From a checkpoint of a small mixture-of-experts model trained on Wikipedia: 24 experts in each of 12 layers.
Below are experts of layer 4 (counted from 0) of a mixture-of-experts language model. Rows are named down (a neuron's output weights, with its number) and show model dimensions 240-319. Each number is 128 + 24 x the weight over its row's rms, rounded and kept within 0 to 255. Numbers have three digits each.
Before each expert's rows: a language model's description of what the expert responds to; "raises" lists some tokens whose logits its average output raises strongly, later layers aside. This comes from a sample of Wikipedia text that the model never trained on.

# expert 19
What it handles: Clause-boundary commas and subordinators. Commas and periods ending clauses, and subordinating words like when, after, before, since, until that begin temporal clauses in narrative prose.
raises: " the", " this", " a", " his"
down0:138149133093140099095117130140116153128113155099112180125107154111135132089141137096101129152126129161155130108122130160149099143159101136145112102122116089124128134115120140104081132127102120151101155170109131126135100163131104102133108142
down1:160111167141158106128129143125106147170171112159163053125137104152134182130192140167111156134125131126109139158100116124162134125168185172098147158171136145085083124133078152127125164130080123137125140134130125127146148098115136128119111122
down2:102154127166132125141088119108136172113088129109142116154158138144141149168119149149152102128146134115137117118104135133100151099143142104109170158156130123133129126150121118143128121137146160106160100138139098091146164135132144114116091110
down3:130135108152126154127121109111127076103130109129095099073114122123111141152091128121095125169118123114140136078102176141143127151174106118144128146132140104121107115164172142133138147111089089101101114149141118126126137150180120118126126145
down4:125111101126159155117156135138170116105128129128087102118127159108160128154120157119139097121096131108095117124138099120121106139116120134138110128132110120115151101181128157134159081071104181164123103145121112103160141125147157106142109129
down5:133126114136108136139134120097130140140123130116163113152117114146169136162110139174153104121140120122108123130102105109118147120159136105108190171120148115144125135136121113151122104137149112122177131140098099085120159120118146141131095123
down6:104129090089149121115111122107118125093133124137139149146096131167162109162118151148157145131145103150117155152161114149112102150145116122098110143122117156153135121130128154182144101146131140128115116097097101117132130143135144132147138119
down7:088117114102093117127121141104128178158093111155114121180099138099127126109129128100141113157141140164168142131092130130149109136117136141088109146134162120153143172133136113120145095180137118194135119078132075134150135075119114124148136111
down8:131115072127133133174099148121156115155063101105143115167133137096085158137154147116120143131115137086108109109059107152092141124117086112166145137137104131138120141146156117146113107094119129144110102126152104098096140093105115130129169181
down9:108116160137152150137110122112112096120107085136131095151114129123160106112121130136099135126130142151139130106163089114184159124124154092130142086137139119080141119139123151125095157115147131113134100139106112103137140147153114170141138180
down10:108143148167151119126105126090141171129073109117137135121139144142130128129158138096148115137149160122163110149072159136110128136153161109135187149136133113157139122132106094132130104130133130148153113157159102137134126134160127133116087116
down11:154146131086091131146124116097141130133127130108179111126121110139175106134111144150163121124150136131156107119115129083105132132123110129097182142142157118130133156137134165100136079166148137091131118072135126101150138146120128144146147135
down12:140140098133117103108087120099103149137077127149161109145148104128159108139140156081109115100095162120143091126109090140145159125128129107117172163115132108102154125169092103118122146119133077151118172124116101112156125094136128105151127135
down13:148113142143112108129127138122088112131174116109125146150135096134123087077132112163157135152165152160124119129135109134126143125147140128111120151140131154084115162113136121082104143148150114089149117146132111164108142129134138158142129085
down14:130129154132137122131101138133124155080125145130148159139135137096137178087083113103099125150116125172126122084097141125151146140136119153134184131152152155099137128140139126131106120155098142130095141154121179146132131186168125085124109161
down15:119124112138119130115167133093133138128117165128120142120160092199151134140142138147142111108110093169118143127138123093091097135151148130101117105114119152178131134093108155124139097095131108123132164145139110096092114142134151127166100121
down16:106143092145091142133085128099088136128165130152147138111140087124093155135142127124154081115132152146096102135140093107133107131087118148115093109144118122164096154147142080128156126132078177136140119146147120100145113196161152143095115093
down17:167155088067148109159098140130139099135141122166076117170126105098122132143098148101088117113172117095132122131168152141144117147118155115134177117149142142082107101119142153104121127175160133114151131160108096131087120126125096108117083116
down18:141119123148144131101153144142138115143108128136120096127141117138129130113160151154174111115086098154081125135151127117083139091123133144106073144096123126129115136119138118130133087129175135108140137161130111087126140147111118125122113162
down19:131146145141118122132098095100151183114073127129143116148139146146162123167149171136168092120134142126122112136077119143140158122125100102100132139146145106164133151149131125134144111124138173121132128140142097070143148133098138126133118118
down20:077141132087110111078165148112128153102185070104095103161119098126161135091080116121055114112104101120142125157131122130136142089134128140145112108133137140161118141076166114139129145123089150117090171124110116141134117076160128125107094122
down21:130141167145136147135147144095156162147085073150168138151117154131134095132155132122147142125111148173170136157088153137167136123143158120154181100174129097149132116118113095162084107094119106105138081123120104096123152093138103153113084166
down22:158139120151141094087124139145093156168166098114146104130120083107101109146124113111128116132093122144153092107130112116175139109139095123137104107119169076131134134131131109109126135123110137114105120151094126114122159118151119112139136096
down23:143151158147169135148092123133145146146145085111127095103147119132113118185150193139117127077102157143129160127133091116179150143134131098087106094147109136113163103140101154096125134101124129114087135123144115122136130082106124160157095105
down24:108097085171132102115076108100119145122115123129141139151135152120179162081142149101137102104126134111110142154109116138162146157111125113111194137102119118145125139129100125138114132125116121158146160135099097126135139112134114164137114132
down25:147105090131099121106075114067115183103128138106138166136136166141132128145164197078119097149109137117132108116138104131141099149129150117101128116118154092127117115106101120095109091105129134135145138136112139089163129137158123137137086150

# expert 5
What it handles: Occupation and section headings. Occupation nouns closing a biography's opening description, such as politician, director, cleric, plus wiki heading markers == and closing parentheses.
raises: "\n", ".", ",", " |", ";", "|"
down12:107102084123107142175119120157132150113147142114129128109147158103134149097113099087127133094108116137176108115129098081145121102149118153107156094147111159111170113155143129100151112146125148127121140121135138122105123144103137095134169127
down13:138157141117150146136146090143117145124143108144131101159111165132140128123123195165116100142140095112107138142159155122145212126183089118140120137131115128151129096106120152138134138149133136125134134178126124142122116173106167105145120108
down14:116141127159113117103127146103133091144171096146154161145160123086113165137157142147084121167113094120104147145104089077095144120120125145145148124129142160144133097103124131169166153123100143149143138135093105152145115136152145112142147118
down15:159166090126113081124115104173104157125088152091125160124127086086101133134122139134107127189116115107137173111124163100146128133154154174143116134169129143106112153130129118167122144164140156138119116162104195137153125120136125156128159110
down16:159108154154135161141097156093127123123163136120105123106118144107111144127116128113114143128166132148125137155148112114109141111136169091100109098148142163089135112157104134131113145101135118148106121143101124110127117150104111104164147152
down17:194078168093116109129117155121083139129134106141131141127066105136127139109121132139115125114165081121134112145116152135125153111158108111147117106150146129124087120145157122127108112168125101118141178198139113139148161115095141156153137159
down18:134135115133129101100121129097138123136108129119107089148098118124100119124129117112151128109162201192186134116114136156102145132147128124129071094156160121136121134121143142151169101153134129159117086116152158132131113141116101131102099101
down19:116074099151060151128151131121112126136094135125123125146156124106122123149109105138138134140128163080113131113171122111128093109156107188120156120127102145113091140112118165092065153153144135118120123134131139152142118151130167144119139116
down20:125153110105103118124166156094109147155116142127154117153133150089110167172123112149141100096104145140106155124125138136164118149127100158171139130103132119101103146126120118134132132120119194134140134114126116151173120160143116097113101150
down21:174178121135127161121116137089108159113059113106122167173133137139150115093138145114150102108114137176151154113089109138140150124142133098112161129127134113124138122100105083177112123123100146153122143096110119090147099167157150112150126125
down22:157119107074085161124133142116115165159131133181161103132137119187146133152124128112115084103105128097095140093087130108124126140138102144152157143124136161115145111098132152108136120154134111165133149072142139144135120126144170084118114108
down23:119158109112101122137136073169154120095101159098098074135162139148117112118126139122189118111124154147163144111143152113124125125131163147117114135110109127109133161138109133094098099100134157142140124097161140155116178110174123142144078095
down24:124137124084103091152154162133136132131139102128140164164080097119111157086127128148096142102127093102099118165159188151126128102063123127121153094123084147108123143120148097130156131178129084173132125147119127149134119115070112143124157131
down25:144156130121113141079159149107112112155112143153148108133101104083098150192134112158124128099130140118103136134118110109148129144121118152174141117067155154096081128104097125130151143108155125139111165141119107152165154163111093120082117105
down26:142079104124125127135139099123132121126137159119125108122166172132135118111138073154129158124161114101077149055108108164091101145172137119065153130147143160130139135120095124082161131114137102176148111107129088146112144131111135149129145137
down27:148108104160076132098183140165095143154118111123127104134156066167159157121060125173102152146143119157142167098129085085094128128103111090170087138146149112114076090101103082093127112142126083124135119152122197092149134104109146152131132090
down28:114116131133100115107141133116120084146126133097097116115115131076117127161166133146117143119157135134121136105129104174110119107148143168104121157109126168157090119117141106127190116107119129139158155118117092120130139156136108126097105154
down29:138173126150133135135166127141132132168103115125103128101114120127091152185116144110141094151114145148138146113148080109128102103099150066119179091108144114142153095123156126112147154101117115091094108120132176145110162155133120111143126129
down30:168144130120119108095146184109102113147130131140118126123039153091175054109116117134116125091102161109110116132106143149134100120156130141123137119140133109137124099124153099069116129116150161127150132105104094122167126099099153144109156120
down31:115096138168107092137100085110141117070143157133087106078142124093129165111115096085106119113169141137124154118120127196131107120104162101109124113190148143129149149120130082106112115101159130119166110149123104149087193099164139136137147127
down32:142141118157130137152131116079160142103178110138104150115135154172117102147139200126150125112104131131135100103143111112148164121124146107129139125116124086144144112098122124170156087114142127171137153133159111114110112123137102100142093098
down33:081133144150148104156109141126146077108132108098117120154103105129081104070138127138121175139148135139173076095095126134119103114125129161109103090173103104117182146160115119145183105120105115133089099144136116129112158176093113127104132126
down34:151102115124165124144157103128126189135082113105101133145113147081110131090101134092104118141109108111153164190125090111169101115149180113124170113128171119132128130171154115134136149160119126101123144116117151148166083132102124157083142117
down35:131135110142113115065158138138127079180156147167124071088132131095157135134103110136143165144114129111149118127115106088158143115122147123129131141132169157146111123141105122115121108136140140122121147160132099120135153127117106142127149136
down36:124139129140101120120114132131128111129125115126165129191131111087169138140123144178130086164138092066094103140119103089112162142116118122177080128130146136140116123081141196110103171108145125137138141156148141150143147178131128123149137096
down37:141144106091114118118140106159100127158105144156152123121113109105124128117107085162093119111108120114153158154101069072117112140143155115153156126124166166098116099100126137137122138139143147149135127102089151131179116153111094123116131135

# expert 18
What it handles: Determiners and quantifiers. Articles, numerals and quantifiers opening noun phrases, such as a, the, an, one, most, both, either.
raises: " of", " ", " in"
down0:109126141163141126148119104099130155108106158143155122170150140139128079115121115144085127146169102153112153108123108142115132158116130143140128133102143131126117114101121150093123138123159104113111162110101071142135134141129098107119128136
down1:147089125131139095175119113113149135094078105138120171146126132084073074123158114129122145121110106159112141112087132197174149153127091119178131112115129106110102128110120147149123199129104137158108127116116183124162107120132162135123168147
down2:096132110104128154135121104160151107130134120115172096135097088137126129135121139121133116111109142171109171124153102123155129140182137114107086123114109147151083103132114161119170114109116124108110154105113113124134128126142161105158096145
down3:119110102156184141144121140121144129162085133089136124119114154120097165106121132112152143135151127112133106152158117117166112124132147111111160129144151143111112095143138150139118131171132080105110116115106116108155112155123104132098142110
down4:125123114159078132153185100151130126154086149067121183165148160083140148132097099129129151171129111132144153100112064102160121129133101168149149156122133102129115114109159121132161135135094113149115148122149142088135091136123115148150134138
down5:138129135111110142158119126137170147145138116112097197145154144160098119152153063121133126171115088137127145142116135088126135128144157133151193132153137134132106108061127123090152105108167132106176169129121147142101142101176145161150161117
down6:130111129118134146135136118139116131145081119108143113100090127152125160142127134107097127102121141167104152122164109102137113107161177156084151118127112171186106108087123144119128157105170128109107070150091117126110127139167131126142032147
down7:142121104104101146109142148117147125141153089112150118147151096109101137131149111156132172138135134135136119122094114099137090107115108128185189132115138095142145178109167123116136085138121172163146171130091108132140126129122141145091147126
down8:153108144069082148144122120153106143103202128096146107158079142099150106086108128144127122163097080127167158167123151162142132174130143083165152141112147136133099142150137147137133131111141116156134081095126118152132151101118094119141141151
down9:147092153116130119137180132116154125123125151140183108133117117133110153129155141147126084142124160133098144129109126154117150121138133115083115100134097103114078115163106094145129111138142129142109137081105107107176100182132148108126100115
down10:141113114119117158122112148099132091119151103128121151153088114128152154087117178113136108127123123087104109142088134125153120113154116117132154099131085105131109163106135097121145122143118124161137150117134138140101088126117094093118068146
down11:121127185133126130142164159121121109136095106108093123181113126109090138109118133142132122095146165121133111155143071130143115163128130116134159116134138144125106127139158153115139134095110125143151139114146087148140151122146125147137214146
down12:111183114128163122091147140107118084104089128127109136086121157103140157136097115149113135144113129102147128173122123143168126102097095120130154132115128143168134151124135142137147138117153128140135120129098083145124156169106113115111093131
down13:125127190136126097116173116124155138144049071109121110141118094127131083119127113135132151106171168123146172130114142120139164142146137118165119122148115131073140111105118155100134163151091146105148124131153102136130141109140099151129147124
down14:122112112125150148120128140140123154127152118133131112118102105107128128108154163150142115115112092147084123133129146162167103090148144136119163097118108167143140096092145159139153118118154143107133127157097163126138135149149099068149154121
down15:142177155121141110137131129144153103160103094131133076118129140123160095135101102149151127113113141173139111094151116087116123132165117114161137124171159130110121133119116121104136129140159136083146124098143129128162133133161102155132132154
down16:138130132145143120116140130117091111148125145136104152097096130117117109101094153151163144106137145074101106193112131120120136112149116036142150079155100174146153168127106155136122124165089142105138086082183141114161145143112150129147108115
down17:104188122095119159138130123130120134152046117101137121150098146148130090106127134136127142126150161125124141152091141138134121119135162150137143100124145178135125135120140133141090116143189135134154141147128089146128101130111092102147137147
down18:127121101149126099119124149120119128141145136094129169138084133157170116135145092163110109118135156153155145145134123142136182145140094066117141154123151170093134148118132106122156153127154147175123164129121133138146151180150137095144157128
down19:139091167133142124133144161110137104125127123107126093110089138109112164114127108121158126127142116125117080170084144115146117136148135116159184116109107151126141146113154114125088153135128150087119123130104120172155169120127120121095141132
down20:136163086140126150165123109114082115116009147119135116139133160103116131119103152113110126137138148111109097113119137144133141122102146124142131138133130129113157168139127083144116130123146144146172128140152109117114113163157119128157105106
down21:112158136062111100097148084120129138136074102132125120116150123178129120124160097151142129160163099119120130145094121128140141128138179136148132084135108127116150129149147129176103123100127107106143104092151129139143104127130133162159138138
down22:134092118108125138091118162095090107107156121113120127161079123140100131101137138125117130128126168185114083128102086155151152143105126127125154146157095139112097192137147118107149105127058123131117115132117087154101139167103102114124138133
down23:128118145112136181123138098132135131118164105142139108126115157214133140091154143159096097116163171133115148130148108110157119095119144137180152126145144113129119119132105135157145108149122107134132172118093105068110105161106161117121150133
down24:158111150077172081167150133111135088134111143114151094125134159105131109103119109123132130140158132127119110114081128111153101135102147133114157084163104112117147139114122130143153125145124133143140104119154132141143134151161152117133098168
down25:109129116112122137118146117142090147140080128145163110180101094101069111119131113136126118153135138102127154137156108123161126137143119106148088122108094159139081119107145127158138153122151128129133137074112084096103106166133125196126095140

# expert 4
What it handles: Verbs and participles. Main verbs, auxiliaries and participle endings after a subject or was, such as was, had, made, known, -ed.
raises: " the", " with", " a", " as", " only", " in"
down0:082139110121092118132138145116188128119095110130143166127143175111128126118139144133106144100124193121161065121118162118133111133125167074135120090138137151123147160108115165123092072103099128157117085139115141156167112146095142099084119139
down1:135136150139146147119133117098139158106095128113137132112119161165128129127137140111109099136115175161177102143115126102137143094160112140110164102141152136112165120149151115112126131071132094138145066119131137157143148118114126133127106125
down2:139146149160074111157140170144150148122093166098163151161140159151071123113127078093160135160133122102184141121114130081111114117121156128096129083142097121187141111086142103130137115101109180070136118106157138153118086125121143148092077107
down3:139127190153113197135137099116150104115141127134124112144135131112108132138144123143119114130131176145133143124112133127155128147151129109139111099131105132155110168114104149156125134130122109184121152141122143116109151122100152056148134121
down4:097111115119121121152119133119130138121160078135147170137159074163117117120133106116145133085108148154138170096135119094140155107129123139154168139098156147127101127130134106140113106115142145128160093145131133122141111120112133138117120157
down5:152151116107103124139128097137124117149123134133111114120131124166159128065146149147154147153140148132125129146165130081142145126111074112155162172141118110109123097150105168079156123130107141138145151130096133149112133081112141124151142153
down6:152118139173139136125151130105162105105117153124147115132144165141110131122137116111138134163098152112105166173118098128107116100121173106079093099136129135132110144136155158163128132072125123087118075101095151196135144133159131117158143145
down7:137134100155120113144159113096156127143119125098162187124136137141101185121148147100121141169097159143177132080096116126126132125134164125133117106130121186141107103114138109156148133128114145138120113131112110101114119084156173167136138139
down8:125135160149160149125144093152160137140130117138138119136170134119119117166161129130117102128143091133140158088172106155122150144130133171111155110100119154140134110097131116085134121104170164105157144102118121130122134144135140111114118132
down9:147118153146125128147133157120123107119135147139146136102129109125131142160123153120133140145140148133118127101066178107153146131115141154180162081127107113126156162091117173147095105114126105162132113115114130105129116120090141104118087165
down10:109141107094142140103145106117091108144139139176139117122150122179111124105091101146143097139099107146157127090101141127120125129123132104130198141100095136096111118135100170100100086152117133067128147111097142120116128187121080151152121103
down11:147110142125122144087124144131116105080113145163118094125118117138109101118129129109112123139113142111122172178108101156186098130124092147129134128123091092095133162130133156171099082095121133123119117155124159172158122117119096123131142147
down12:121122109151118148110178165122119127140120133115138117130156120162126140118138104143183115136124086154122108107102115103112132142149162148165149126084121126127141121131130138135105081167099176129139131126093134144110135122088112120143079132
down13:142180120098099114086127148132096130098131146149079153151114106079120110140140106137133109105145105103124095147141164136145115118139117124096147111095152107110114157144134153106106118184132089137153114067117171137145143112135110117101161130
down14:115144122091169126093137115117103140131122144161139147115138123084143181145119109148129129123120124131151094148109157098133137115154163103075119109126130153150120096111115116145117152140166105114121113134124150132102122165165102175094101096
down15:142132129145110170139117142149129123127096099084154158160179134143095152092128139150108141138141190135149114164086164130132126132152134123120130140144129142137108140118131125133109116155128138111141127095155108131111141168157132143098130114
down16:098138135116160110128087132152136116115095121133137100163101149116119116088115111171124136144135110125171115142118125105157170067155131094129150120134131140148144138127162144099118142094141090139148095092103143167137120129172136163160171171
down17:127139129100120126126126180090101115148146146154144170103129133114154139128093132140095100146108100120130095133128097084106079146155112135140189112107093136102130096151158082139126136104105095117109157097118121161125129153130079157172150138
down18:127141141145135182141125122138160142169163123117129170120119147136132154085127161137118132155118192118163091140133085079139134116134134143132167134127137129140124128153062135113158122067102144149125098154108139123156124128126168097144100158
down19:102128129134123158158124149091125146165129136095098118142115114145136134168076128116168142128106147144143151085112093123143098139121121115187111112121147151091129140132123100186136157153122135166110099116142105105139148127099163158135106105
down20:106130160152137125110168113131158129137133147169125112143127142138135150127143134117123152137133134153158111121147126063141110130167162092136196134115104173159125153121141153136147122126105102148139112096131102087148135132138109148146158091
down21:152133194171128121179131181120123158114128107124129113184134119168130127137081098123095117144119123141153088150108110078135097119110111112072167179116137142118135112133107101128141142111113138115118090125100113130125145106115136130103134129
down22:158160187168150107158154127142114118124153142133122150100140123108135093105150103131135124122156118115144118154171104171118131105127119129136122121105120103089173141143136109098116138144118172108146156107134122143136129131139121118151137133
down23:146124151149166100091154155094134105125131125108134143149143159139123116137114138079106153136132089122130129122158141122164160109082155091121159104142123143082105154088122158124111131117114152099125119171128172125107133129128129175163113128
down24:145138166164119124151102118133155127104129096116096107097115185139117143159123144103093112091140128143140156113130121102117139137113127123108178094133151139128120090123117131097182129105098160132094110101139111100149133160131141110134111115
down25:124113126154155148123158124115145134145105106111109084139156138129103131172115122109112145144138149124178109070108111119122095148163112141128163091120134136148124127115114130217141138082129131106108106143130161072133133167104105158132120116

# expert 21
What it handles: Numbers in tables. Numeric tokens in tables, statistics and coordinates, such as degrees in 51°04′N 2°47′W, vote counts, percentages, plus blank cells and pipes.
raises: "s", "-", " ", " and", " times", "a"
down12:142102116130136133108133087138107153121161087111101111161136115156127172171120144114173104157111098143158131119099141129116142079108095112076107151073149190115142102118161156151070139099091153147128124129155118107102111109111135142088185112
down13:108120135123161132117095125129140130110132114086146144105136210100152159113129165179143127123133109132101106129205136124125108133157130110170123098142155148144148136133146149139077106166149086092121132149138070112121100154147128096141116106
down14:144100150088176151138138117108151127148137093107158173097173131082124159158119134114125087158120138103131124128133128121135118118130184114110128114132143132058143126124098145122139111154123142136113114137122149154113136107133110160155109144
down15:110106154125155154116129124079182147095137118112141124126153097101134124122099129144159126100124126138081160146119128102142178137121123107157130119112204131116120126175171097149125133147139131130117123097139150140106097156147171139177185118
down16:105118091139095129132120132126124145167088176129170124187126100113121100125140147125150100101139161138141132103133134134164119102113106167085139140153158130101144138109117093105134139136144116148153177163120121132114101164127160162138087152
down17:119118111171165129156148112047155153130133115127173139115098169145138165157161144137162061142136159096112137107102136158173111114133132106110148107152137129137101104103105132129099078104128159142136119094138079172106122106069120129152073091
down18:171136127122102139096160159132116108154072087122141122160156103127095156126160131110122121076117134162130138140154133135138124148102102140073118143146149152131127165138139105151166158107121162176189131064129135146126126124158093074129088126
down19:102124113127145069126141160123102062137161099144150178169131145107148145148122126123108144125122122125122141074137112140122125117177141157160080128145111142112139109122137128137167101123153126106135126165153111131145118137134152142124125171
down20:132150133137107167116142146134128143138122137113128118159117130136108113113148141121100149116118142115073165174112132151101142145121162121092098093148094130130127143123109123134123154121132069171156169145133091122090109114103134128106098062
down21:102104152136124117135136130096129142120164103134125185122081152155146107069158183118096152155159101155138096128082160199098138137131168111114130137117086111145164142111119158126126169101132125125146157175115141112143119141067101086108167156
down22:138085109138103118103190131141108142134099075147138151155142106123137143114109097085137118149110128114116140181106164119103125135124162122109142126113107143060103156115111182099133130109151125151126138144105141150107140125152132173129108102
down23:087128168157121211141102120144149134150108127093100124121136101140164123100153154118155116112151118121155111109118141080151139155136142123117120130148107144121123129193164123075118117107136099128128129096134098103104146126128106154154095148
down24:139118143132108126107115087144143126147165101114121131142133092168145140147132157078137152105134105115180142164139123128141160112157091091099113134092119122149123140126125097151112113104099088143087138113158151124139113154150123149120108129
down25:077131110163171139175098086152157154125107122164163102117142147094158097141132112130132166135156111113156134123158122097172130142125137124136126142118149133084145145143160167118105122117144137124115158108124092103143124144141163167130142093
down26:139167141085132136134112122103123194129129135130117133124144120090116118163133115117109115079128162154126113145134096096138123137081144081139123164135143145114118100131125066113137119134135115149108144093145147142142059140130120128142083126
down27:125109129137128115154132145151112146157175121098150126097144123115129153123154141149139088148098141121142119107150117091120147104136113121085122132135166091115116116130125120144135110142066106110111136102164128118081126126111170109128116136
down28:176123124160154155119134112114116154128110131120130119122130130151112100085133065158151152160141105147155123152127163135143162119143127127123138138119113118108187182127162155094115121116143173172155135116154111112132122139137136106128133137
down29:097115101154155097106133117127140102099103110142107101142105092152158145134153070110129123099152148150154153121130113161158144137119172132093098104107157124127118119139116112147123133154151111143169132135144150106130108139113093112086105167
down30:120120094080151081095134158107117076125151147133136120122132179117119118096103140096091147154051114128103073132136121139101142136076124146157150124156120124144122093123097158076109138125108137176146080104146126129106135129125126133137138092
down31:107133123135107108152135150116132150130115079152169133110127151111099107125113132156105128112092104151086138140134121116126092133118129103098138110127177196150122110129121111121120147120070124101154129130122111145106139129116144151124154128
down32:124134147141153131108087106114107138115158134100142103129108151102120135133129122168129174130097121119141139118111133137138166115173092159129154120120124125157198125160123146109095161127178144146110105109149113090102111169114147120120159087
down33:116172082166132139128112104101146131087138146148151169160119115149108117154092161126154119113146158116108127110115135097106128114155138117148093117113089168155112124117136111131125106115138166148150140166095103126152143170143142149130132149
down34:091132132193144118156111124130110141142091110163147134162140131127103142110095108124134149154115079128143090139122106113139132141104156125127118139119172115128163127138131122133093101105120100108088113093130096122091102145145109136127173110
down35:157138135106141109134143123172097108153107115134109107129154129104091133126114134140131128148130091123146153139199128069152118112139104144133130136158185159109126151125125118131153153119223152090139139107140127122161152085159131103136108105
down36:125092119154120136111167113116114139151117117139130128135176121140116155163150139113145094119134136156119143090165115123142114086121135133075120146149129114127129107091069091132123117117104142141119127114109125115101131119111156152141092122
down37:135122147135159117132136152080143136124104108131147097113116122146112107170146137155130084098135147113117153073143145099166103139089090135107128083117125089100155078145152140153122132134109168132163067138106132168070152116103120140131094165

# expert 15
What it handles: Years in career lists. Years and career words in sports infoboxes and timelines, such as 2013 in 2003–2013, career, season, team, plus birth and death dates.
raises: ").", ";", "]"
down12:132124153151084148112129137111130118116167130129091132111112104165071114101155105131199137136123162134134128145124152163169134153123125126115125150097124139144142113093115145167149112142110098162139128098139116132127138145113133128123171153
down13:135139092077127135109150114139100108135127090122119125159146107126128143115141098146067128151123080178100164076106099093101131149127166114157118126147126151155102141143141128121093115111106116124086153169128127172117142104135130073160084133
down14:120148128115148080072140138119109148147074134108131121129117083169138137136143195148124125170166108129115099153157156146134136146116086120143157111147092104148156145152130130095135147118151142134175106099149141117105146141125129143099136112
down15:117135126135172092158122110116156115159132108134103134115132186149145076123158170136146125166138136092101121156144130169124137093128146115133154112115111123192132098131122107154102170160141163150116122166155154133134088132107138137079105106
down16:162130132150118109117117065110138111154102118125105144100128177105129132153110105149175148101129166113136126101115087156135115141114095101161148156123164172137112143157154107091116108164125145126159114139168118162111131187129126158153154138
down17:105129109130163140180121172119151162143137126143108135158120114100146109105095129165072116117124140114119125119122109114156121168169164137142158156159126107145135124185124119128122135169122110133183144100141160075181118163146123141151129112
down18:170123142126113087115093132144116112137113124120164108129166123109136122148098147100124129096178117114140105105108154160079093128162100157169106113140153110163125112182105119091132101121114136117125098119144132178126118119126088107086106103
down19:093159073100170107089164114141134133144113111133129141116139140158111132130147124145109117092138119136102132101170165150113104117135135142145143130133138109066182142131152129180111162099095120153097102123156185118157083157117121098160059119
down20:096112096111161136138192169143172115146155162125133138127124103153110129163145097210148081150128126101139118076113096116110084120146129077117097119130135162157145111130109116176152128178177176142140119142113176145115115153124129121101124121
down21:103144133091116170117098119150144150150140163130099152110116062079093125097141115166114104141118132114155115168167125149147147153112079128131122094101117109142120121139125093119131115169115129156124147113147118131109149118160136118116133121
down22:093125098125116106203116134133107134151116125154148148130117152117174139150131153159131102134147122122118116145091112127112159144125112130088144175114107130171123087102119090106114145084119134094160137136132144123127159150123116095120160167
down23:155123127148143134163123118122127121146122096093097110162122110152140152122172134073115100114106093158114107134145172103136115130098121145099109140123108128117164144143120111087164148110120108135122102123128096136097135162127113147146144139
down24:111150173131145134110082102126082148111132120125171087151129179176124127141143127128136137141160103120132133117110149078128109145132137126164110145114147128130175152133071147111150123134103119112154115135145085142105155122114115147163156134
down25:139175148131151141098138105135127140098134063184146129153141175139140124144131081175118132117158146140092134123109137110138142151118122115144098142141153132074167113127117157153130133129127116120122139166149155126143067138124114118199146120
down26:128149121114127137104147129104147135140124120144126108109133100073126129168105144135092115129108170149104142089167094130169146164102119144150145093149158120135162126162110092104128143103171082179138138096119154121177073165160119151136115101
down27:130141111101144161104125158150146178127130082123168087156138088166132113124131158157119084112131138146113124127098108109127178143171079123130121129138113095105118106146162160133132137149139143154156136136112143143125108115129112119130121111
down28:150159139133131118104126055127104126108151104149123125095145149160133100144136125129147158095137117121098167072118112128134099163101100151155123147117142147062146159115155146092106176139103125131156132104144120109126136132133163182115134120
down29:128158119112118095057121087174141166149119116105096165123135061095117137148130116168143118160109136118103114130144105148146179131131137144174117128154123082141141115123177108113149113100111061121133158140138158152181117117241155145120124105
down30:106096128132136124112121178120111115132140167123120123132058090121143118194114145116169122109144150151107164151135124174141126134153146115123155150117095132151149154128114108151180099133100140150176134127140124129137159162138088127061128132
down31:137145116097134118148121122110129128119111109110121160134103120140157110117107123143103155114120140136128127107116134136159178124143125118147146100152158138079144113105100090144093124104122149143075151145145098107161098126074153176158145105
down32:057167101109105112164155143131128127156116154089131093116172158113150155112121148128123135119134132166111132131087070103115152169122151128157121128132165159112117148181108113112112155112113128136111080104145138174117135126138075097118116138
down33:143130148124117119139131168114140133090127124146171126144094176142125138124154155132119097133121131117138072173133142131143142106170098125090164138170123123155126107125095149152131131137118117131108073142135157148154118170123145155104131128
down34:157083140152151089131133111126144144119125114157081095136110118118129138125150084127128146141176112164131163123142154142155140072139141139102135120158148144173140149151118157143126155148128105145098132141142155132143126115107182122145106091
down35:151080152104138088097142089109161125137112135146136176113185140118113117136087117108152110094115147091123123153163101143100123172103128140125158112106132107122124118102155100093124102185143127147187119126145127106129086106118135142110140166
down36:158148145134093117138153165132133112122157164080127121138123132139109151124103100090115114120126148163123149127108118114119118128115133089162139124084150121097130154115139134127157081109135149173112109128125128117131125148092153129130091116
down37:132120099085101140115179067108119130150145120126117143136132103112135120120126119087161155126130138146137109123189123191134136109142132132087134156129144103157188122174127127131131132139134097117103105105125153101136111169146103116101082109